config = dict(
    experts_per_token=1,
    activation='swiglu',
    routed_scale=7.65,
    lr_router=0.00204,
    parallel_block=False,
    init='normal',
    optimizer='adamw',
    lr_mult_o=1.5,
    lr_head=0.00921,
    warmup_steps=394,
    seq_len=1024,
    doc_mask=True,
    train_tokens=1054000000,
    steps=8042,
    dataset='wikipedia_en',
)
Below are experts of layer 7 (counted from 0) of a mixture-of-experts language model. Rows are named router (the router's row for the expert), down (a neuron's output weights, with its number) and show model dimensions 0-95. Each number is 200 + 30 x the weight over its row's rms, rounded and kept within 0 to 999.
After each expert's rows: "comes before" lists some tokens at least twice as common just after its tokens as in all text. This comes from a sample of Wikipedia text that the model never trained on. Tokens count by the router's weight.

# expert 11
router,165,224,237,226,190,235,159,207,237,194,168,235,185,225,186,204,180,165,228,192,218,160,216,234,182,153,179,184,180,150,174,200,168,193,221,211,170,233,180,154,213,211,223,188,168,231,121,201,163,194,183,268,242,223,191,188,224,216,198,243,208,191,230,204,192,201,174,199,209,227,199,231,181,162,198,145,226,224,203,232,166,171,227,207,176,128,240,214,170,152,210,228,211,234,185,163
down0,235,239,229,218,223,254,185,207,208,215,205,233,180,196,189,191,218,247,199,205,195,178,216,214,161,148,189,160,205,133,152,209,194,212,208,181,217,220,152,137,195,165,159,257,225,216,176,159,233,162,236,221,202,243,218,157,193,185,216,240,180,241,256,210,213,189,250,249,189,174,182,252,180,210,168,200,176,174,238,169,182,128,198,214,191,216,170,249,221,127,263,178,203,173,248,183
down1,182,176,204,184,227,218,168,185,162,202,165,201,183,167,234,263,269,209,202,178,177,175,208,191,185,214,211,162,219,202,267,221,214,237,219,240,187,229,187,203,220,186,217,211,188,211,196,183,228,162,167,185,219,227,181,211,230,181,235,187,168,207,172,206,169,259,172,203,186,157,109,197,212,180,218,208,188,213,188,219,244,194,196,180,164,174,150,238,200,247,148,211,215,216,191,208
down2,218,194,207,203,176,236,183,164,174,234,202,170,144,127,181,164,166,205,221,214,244,168,165,237,183,206,212,238,185,196,182,201,192,196,208,173,243,208,215,179,205,241,189,192,223,218,206,193,196,177,214,125,239,211,188,226,212,217,167,167,166,195,218,224,204,213,193,188,174,240,194,244,148,191,165,223,187,192,202,234,220,218,194,196,198,178,196,161,193,209,261,177,200,216,170,182
down3,167,219,232,284,158,156,177,190,200,213,206,193,253,181,227,151,155,253,176,210,213,184,210,198,188,162,229,180,184,161,197,228,225,213,162,241,186,183,174,251,216,171,193,224,140,208,189,205,238,182,217,207,218,211,206,170,220,190,156,192,218,218,169,181,237,238,221,267,214,143,260,179,226,243,203,232,214,188,244,231,162,236,197,246,197,159,190,181,195,240,203,211,227,223,224,179
comes before: " of", ",", " and", "==\n", " in", " to"

# expert 3
router,162,230,217,233,179,245,152,202,212,199,197,270,191,204,199,185,181,192,233,153,207,176,187,229,177,163,201,163,178,155,216,232,160,188,174,200,174,194,195,130,218,214,210,162,161,232,116,163,154,175,211,256,227,211,228,244,172,226,223,249,198,173,223,167,173,239,166,184,232,221,181,197,171,182,209,194,225,178,191,231,159,183,203,209,193,135,231,170,148,169,208,201,194,199,214,215
down0,178,162,258,180,189,201,248,211,218,191,196,220,178,200,206,139,212,199,234,239,226,214,149,207,234,179,201,262,142,205,229,189,193,174,176,141,220,208,188,190,219,272,201,235,203,198,250,198,167,248,221,171,184,154,167,184,254,203,213,154,207,209,179,189,242,191,205,244,163,226,222,245,224,182,201,155,239,259,198,213,220,148,252,201,150,195,170,235,221,179,207,213,238,220,177,195
down1,241,148,180,185,175,179,169,199,235,176,214,206,187,262,214,203,220,213,235,223,202,229,179,192,204,240,261,177,204,227,217,214,232,180,232,238,173,182,185,144,167,219,226,231,150,205,225,198,169,234,182,234,155,215,205,222,198,189,211,218,189,203,156,185,206,180,234,188,185,163,262,199,220,221,188,200,255,208,159,232,168,140,193,186,221,198,172,223,191,175,200,196,215,211,187,210
down2,209,186,213,225,169,194,165,170,257,218,190,223,233,185,234,218,207,215,174,206,245,115,210,187,173,190,231,236,266,193,210,173,202,196,203,181,203,199,248,197,152,148,185,159,231,251,238,223,222,229,221,210,174,166,185,148,204,254,202,195,151,194,216,184,145,168,187,233,203,225,203,192,223,191,186,247,197,214,165,131,181,203,180,240,167,192,235,218,266,197,213,170,197,226,229,213
down3,207,196,241,154,155,214,229,172,189,258,217,274,178,212,177,193,149,202,214,193,179,220,221,223,176,223,225,218,201,214,212,214,199,163,218,178,189,212,189,163,243,199,221,222,194,214,175,243,193,232,241,205,196,223,158,229,191,204,195,183,268,193,221,179,172,243,248,272,149,215,223,175,220,184,192,250,169,151,209,175,153,202,253,229,226,167,169,246,189,166,205,204,190,165,148,217
comes before: " was", " he", " is", " the", " it", " had"

# expert 12
router,153,244,257,229,179,209,126,212,224,165,181,225,189,220,194,200,195,195,226,198,196,188,188,221,195,164,175,167,189,203,184,273,170,162,232,202,174,191,186,137,215,194,183,190,164,257,111,209,129,223,197,251,252,241,182,194,215,256,215,199,215,208,221,205,174,261,185,198,184,217,217,216,171,184,198,173,206,183,189,218,166,182,222,211,200,155,216,214,146,170,212,204,184,224,237,167
down0,193,196,151,185,166,258,192,189,196,200,250,188,160,181,162,161,178,222,247,140,201,205,180,175,204,189,171,183,166,189,241,153,260,175,140,252,205,249,196,188,140,192,235,190,188,191,205,258,147,185,224,175,228,220,194,212,198,215,252,204,186,190,220,154,194,154,137,205,177,225,116,159,197,238,210,197,208,198,182,203,224,210,236,185,220,195,227,187,285,182,220,145,178,226,226,230
down1,218,212,216,176,213,150,193,208,166,199,201,147,212,296,227,195,205,179,204,178,184,223,261,197,214,264,198,237,250,188,176,177,162,200,200,198,181,203,181,224,199,223,144,284,211,163,217,149,210,214,220,169,203,140,236,211,173,164,193,219,164,192,236,189,226,192,200,176,223,197,252,139,227,227,209,186,144,158,176,179,145,218,165,147,201,209,162,144,155,163,202,204,211,209,140,235
down2,248,193,280,201,221,153,162,246,244,201,172,195,281,165,224,185,212,225,163,204,239,217,185,150,170,176,197,169,194,204,236,182,234,216,252,164,186,216,180,226,192,180,193,248,202,213,189,171,203,212,181,210,220,154,188,189,200,178,206,192,173,178,131,244,229,264,221,248,179,143,177,243,183,200,195,199,195,191,235,176,175,199,185,160,203,229,177,190,248,196,211,169,202,210,176,178
down3,177,243,171,208,202,171,197,128,209,245,217,201,237,228,229,172,216,160,231,212,183,152,194,161,208,182,211,264,247,244,198,175,157,243,202,197,203,199,196,191,229,200,229,197,208,161,197,182,245,187,198,225,190,217,264,194,171,195,236,244,232,190,158,220,176,223,206,153,260,235,159,169,213,162,236,178,187,142,156,206,188,187,239,199,253,163,197,231,217,203,190,190,207,216,199,219
comes before: " the", " to", " a", " that", " by", " in"

# expert 15
router,181,236,236,204,191,236,180,194,228,181,158,257,191,230,192,188,201,182,198,177,184,212,151,228,164,157,234,177,142,187,231,271,164,160,205,190,150,169,184,155,211,193,216,166,159,229,168,216,139,178,205,221,248,211,211,232,186,245,207,226,165,174,228,213,187,219,214,197,200,237,211,198,188,170,185,177,205,172,219,270,163,195,237,194,222,101,246,168,154,178,204,201,127,226,198,178
down0,207,210,170,204,217,198,189,205,229,179,194,226,196,170,210,240,260,241,200,224,161,194,155,190,178,196,195,212,124,247,210,203,246,170,234,205,194,128,182,201,213,221,184,177,176,136,210,214,205,252,244,213,165,214,232,205,224,156,147,242,214,205,243,185,240,195,215,168,171,264,207,193,253,151,195,201,219,161,216,168,190,181,182,203,119,213,232,196,201,143,172,199,213,233,198,180
down1,209,172,190,194,205,233,191,231,217,133,216,204,204,206,199,230,181,215,204,217,193,177,159,166,158,134,156,151,152,193,182,187,214,207,195,229,267,191,262,131,207,193,176,209,206,202,192,194,188,207,213,203,201,199,198,173,202,207,189,244,185,243,220,219,208,210,175,212,249,157,192,199,191,146,199,193,198,220,138,202,162,170,164,204,220,158,215,165,194,170,171,186,148,211,163,211
down2,199,239,208,227,195,169,214,144,225,197,220,126,203,182,198,262,152,272,208,152,165,188,205,195,192,193,216,212,261,206,180,179,196,232,212,137,187,246,235,195,200,287,151,195,232,217,192,219,215,213,196,204,199,150,169,277,227,168,231,195,207,173,229,155,146,203,132,167,189,219,218,179,160,205,206,256,159,187,280,202,218,213,171,235,238,193,176,215,195,252,208,195,193,194,190,202
down3,239,208,221,186,173,231,146,201,220,214,212,230,183,189,175,163,196,225,158,231,186,243,224,179,197,196,182,208,190,190,259,206,164,188,222,164,173,216,215,197,207,222,174,252,202,256,192,211,138,190,207,191,195,179,177,167,245,221,198,207,211,201,179,206,175,218,214,202,198,179,183,214,203,223,228,233,179,192,215,192,211,190,194,185,189,219,180,208,227,213,238,214,262,222,166,194
comes before: "==", " The", "-", "The", "===", " In"

# expert 13
router,163,218,233,184,192,196,158,204,225,172,169,259,178,218,205,179,201,203,194,173,172,155,192,234,204,148,183,162,173,162,218,336,150,160,204,192,157,179,196,167,232,179,177,193,169,225,141,219,169,182,196,200,280,222,170,197,209,253,214,238,198,199,235,189,169,231,169,207,239,236,184,229,165,160,210,224,247,191,197,216,192,193,228,190,194,135,229,171,165,186,202,189,170,231,165,148
down0,189,235,189,227,219,166,206,238,195,173,248,227,177,181,231,221,173,232,160,245,201,179,215,218,231,191,240,230,173,197,159,171,182,176,183,189,237,219,200,238,165,233,179,198,220,220,186,189,224,244,198,219,209,149,171,171,182,200,164,169,189,195,205,201,234,179,259,172,179,173,188,231,232,210,222,192,193,144,185,200,196,218,137,202,185,202,250,197,249,224,188,204,202,201,161,226
down1,147,196,227,204,216,182,195,186,183,225,265,210,226,222,187,224,184,238,220,278,83,183,198,176,189,191,144,157,181,244,215,282,195,215,165,206,251,246,194,161,181,190,192,198,210,219,158,257,165,186,196,184,239,233,167,216,192,239,239,185,203,266,213,273,138,236,195,160,175,212,193,195,153,170,237,193,173,178,199,183,160,234,195,191,212,206,197,227,226,192,218,184,193,175,206,188
down2,177,264,194,142,225,169,229,170,205,158,123,228,181,188,188,179,158,201,157,182,214,194,212,189,231,209,176,204,211,183,135,200,194,290,176,173,177,206,182,210,172,212,178,183,176,229,201,250,237,203,202,197,218,208,224,152,184,185,298,211,207,225,169,181,225,211,195,216,210,106,205,215,185,173,208,249,163,192,144,214,213,181,225,229,199,253,235,186,155,220,196,244,165,205,216,162
down3,238,210,186,169,189,251,203,159,198,185,230,207,183,195,229,209,183,210,189,150,266,192,175,195,211,204,195,235,221,182,219,224,147,215,249,212,134,214,185,173,230,188,187,205,192,186,217,183,171,210,167,240,161,213,167,162,154,228,238,199,217,188,229,187,221,151,267,192,203,201,224,271,212,186,207,168,225,192,111,159,169,253,202,158,204,170,180,194,168,177,174,239,224,180,238,169
comes before: " the", " a", " an", " his", " its", " their"

# expert 2
router,155,229,219,234,202,213,165,183,224,179,198,247,210,192,226,185,170,164,228,171,221,175,180,229,218,142,187,172,187,195,194,182,190,173,198,193,172,216,189,132,204,217,189,149,170,240,131,183,148,186,200,252,257,197,195,218,195,238,196,232,172,193,248,139,172,254,173,189,222,220,176,206,172,180,218,208,228,194,208,262,198,196,216,210,212,108,234,173,154,172,221,200,222,224,178,183
down0,247,253,232,174,193,232,223,196,196,143,183,187,188,160,216,184,229,180,232,241,208,216,183,151,238,187,174,235,198,140,194,159,175,108,218,179,174,224,197,192,231,208,255,173,235,226,240,204,207,153,226,201,179,239,218,150,207,202,259,189,254,214,181,215,181,143,205,224,141,194,216,185,197,246,231,174,228,209,198,198,165,170,186,219,202,208,250,164,134,169,204,140,159,180,209,110
down1,216,181,198,210,164,188,196,221,191,238,222,178,223,269,208,185,167,181,228,196,169,241,204,238,237,273,240,191,227,159,137,190,212,239,193,144,203,217,216,202,241,222,186,163,208,233,188,223,133,172,212,151,179,186,218,196,218,216,189,201,173,217,231,181,172,188,139,208,247,197,182,221,200,144,202,218,115,213,159,215,235,247,202,207,236,228,223,199,243,195,208,187,232,195,173,210
down2,244,211,169,169,199,235,160,153,198,180,162,288,183,197,203,172,184,201,175,220,213,173,204,158,211,166,213,179,202,134,191,193,204,226,197,249,187,222,224,184,172,166,249,185,184,181,190,227,200,157,201,255,185,176,164,189,174,179,223,208,176,144,147,181,215,252,216,243,210,183,200,184,178,197,164,181,234,158,180,141,228,203,218,201,180,210,221,142,197,194,162,169,237,199,183,175
down3,258,183,217,203,212,165,230,232,159,253,218,183,153,191,217,181,235,222,196,216,195,232,195,186,207,184,270,163,240,205,209,240,251,202,215,175,161,237,159,293,249,251,264,251,156,216,204,229,232,217,228,214,222,203,155,240,198,200,205,196,176,182,160,212,178,225,197,180,212,171,221,225,253,253,186,230,176,178,210,211,164,193,215,202,209,206,261,216,207,196,239,191,165,212,223,165
comes before: " ", " and", " (", " which", " +", " −"